Below are experts of layer 2 (counted from 0) of a mixture-of-experts language model. Rows are named router (the router's row for the expert) and show model dimensions 0-127. Each number is 128 + 24 x the weight over its row's rms, rounded and kept within 0 to 255. Numbers have three digits each.
After each expert's rows: "comes before" lists some tokens at least twice as common just after its tokens as in all text. This comes from a sample of Wikipedia text that the model never trained on. Tokens count by the router's weight.

# expert 22
router:147106100099109159114102144102158155157108149123100156144106105151158102157155152101102156099113153100154098102154107154101154154156103151156156120144134153097143114157122100145153137098157101099156099154121154149100125101101108152156100154110098100100109109101143151159154106110157142101105111133101116102103103100107156146130141098099155157100098147158148154155103098140129137154111
comes before: "0", "1", "2", " were", " he", " are"

# expert 4
router:148105100099107159116101141103157155156108151123101155147104104151158103156154152099102156099114155101153103102155105155101154154158104151155156123144135153097140114155123101145153138100158103100155098155122157150106124103101105153157101153111099099098110109102143152159156107109154142102105110130100117102102101102107157146130141098100157158101099148159150151156099097142128139154111
comes before: "1", "2", "3", "4", "|", "6"

# expert 24
router:146106100100107159114103143101157155157107148124100154143103103150158103158154152098102155098114154101156101102156105155100154155155105151155157122146135152096140116156123102145154139099157102099154097155124155149104126103100105152158101152111100098096108107102141152159155106111155142102106111133100117104101105100107156145130142097098157158099097146158150152156102098141128140154112
comes before: "0", "1", " a", "-", " well", "American"

# expert 10
router:145105099099109157114102140103157155157108148122100155145107104152160102157154152100104156099113154098155101100153105156099153155156104148155157120145135154096142113161123101146154138099156100100155099155119154149102126104100106150155101153110098098098109108101143153159154107112157142101105109130100118104104103101107155146130141098100157155101097147157151153156101099141130137154111
comes before: "-", " the", "==", "===", "=", "The"

# expert 38
router:146104099100108159114102140102157154157107148124100153145105103151158105156155151100101155100113154101155103101155104157101154156156102150156156121144135151096142114156120100147153137099156102098156096155120156148103127102102106152157100152111100098098109108102142151160156107109156144101104110129100115103104104103107154144130142098100156157099098147157150152154101097142130138154111
comes before: " and", " but", " which", " including", " with", " who"

# expert 25
router:146105099099107158115103143103157154157110152121099156145104103153161105160153151099102155099116154098153102100153110155101154156156102150154157119144133152097139114157122099144153140101157101100153099154120153152104127102103107153157102152111099098100108110101144152159155105108158142098105110131100116102103103102111156148129141101099157155101097147158151150157099097140128136153110
comes before: " ", "==", "===", "The", "In", "----\n\n"

# expert 0
router:146105101101108159114102141105158154157107151124101154146103103151158102157153150100101156100114153101153102101153104155100155155154103150155156121144134154093141117158121104145156137099156103099156096155119156150104127103100107154156099155111102099097109110101146153159157106111154144103104109131101120104104103101110156147130143098099156158101098148157150151155100099142128139154110
comes before: " ", " —", " ·", " +", " −", " JPL"

# expert 30
router:147104099098109158116100143103159155159108149124100154144106103151159105157153150102102155101113153098153101101155106156100153155156102150154156118147134152093143111155122100146154141099157101100154099155120152149104127102102108151156101152109099098096107109098142150160157107112156143099104111130100118104103102103108155145129143098100154157100099145156153151155101098142129137154111
comes before: "0", " as", " School", "nd", "–", "outh"

# expert 37
router:147104099100108160114099143102157156157108150123102154143105105152159106156154150101103155100115153100154102100154105154102154156155102151156156119146134153094141114156121101145155137099157103100156096156121156152103124103102106150155102152112099099101108107100144152159158107109157141103104112130100116104102103101111155146130142099100154156099099146158153152156100097140130137154109
comes before: "1", "2", " |", "3", "0", " |\n"

# expert 27
router:146103100099111159113101140104158156154108152119099154146107104151156106159154150099101156098114154100155100100153107155101154155157101149155155120144133153096142114157122100146154135101157102099155097155122155150104125100102106151156098155110099099096110108102145153158154105110157143101105113129100117107103103103110155147130140099098155157100097150158150153153103097141129136155110
comes before: "1", "2", "3", "6", "4", "7"

# expert 9
router:148104100099110159115102141102158157158109149123100155148106106154159105158154149101101154099113153101155103099154104154101155154155105151154157120146132154097144114158120099144154140100155103100154096153119155148105126101102109153157098150112101100097109110100142152159158109109155146101104111130100118107102103100110155143132143099099157157102097149156151152155100096143130139156108
comes before: " ", " of", " to", ".\n\n", " not", " for"

# expert 42
router:147105097099110158113100138102160154158107151122102156144102103152157104156154151101103155099112154101155101101154104154102154155155104147154156120145133153095143112159124101147155141097155102099154099154122152148103126104103112153156101151113099098097109107099142154159157106109158140102106109128101118104104104105108155147131143097100155156100099148158149153157102095140129138154106
comes before: "|", "-", "0", "9", "8", "7"

# expert 33
router:145106101100107158114100142103157155155108151121101154144106104152158104157155153102102155100114153101156100101154107157100155155155103152154157121146131154095142110158121099145153137101156101098154097154119155150101126103101108151154101153110098098096109107100143152159153104110155143102102108129101117102105104101109155145130143099099155157100099147158150151156101098143129135153108
comes before: "0", "–", "9", "5", "6", "8"

# expert 36
router:146106099099106159113101143102158154157108150122099155143109106151159103158154151101103155101113153097155102101154108155101154156156102151155157122146136153096142114157119100147154140099156102099154097155120155151103127101101108151154101151110100097098108110100143153160155105111157145100104109129101115104104103101107156144129142098099156158103098145157152151157101099141127135152111
comes before: " ", "-", " —", " +", " −", " \""

# expert 21
router:146106100101110158118101140105159155158106148120100157147105106153159103157154150100100156102114155101155105101154107153100154154156101150155157121144137153095144114153122102145155138098157104100154096154120156148101126104102105156154100153112101100098110110099141152158159105110155140101106112130101119101105103100111158149129145099098157157101097150156151150154102096143130136155105
comes before: "-", " |", ".", "–", ";", " |\n"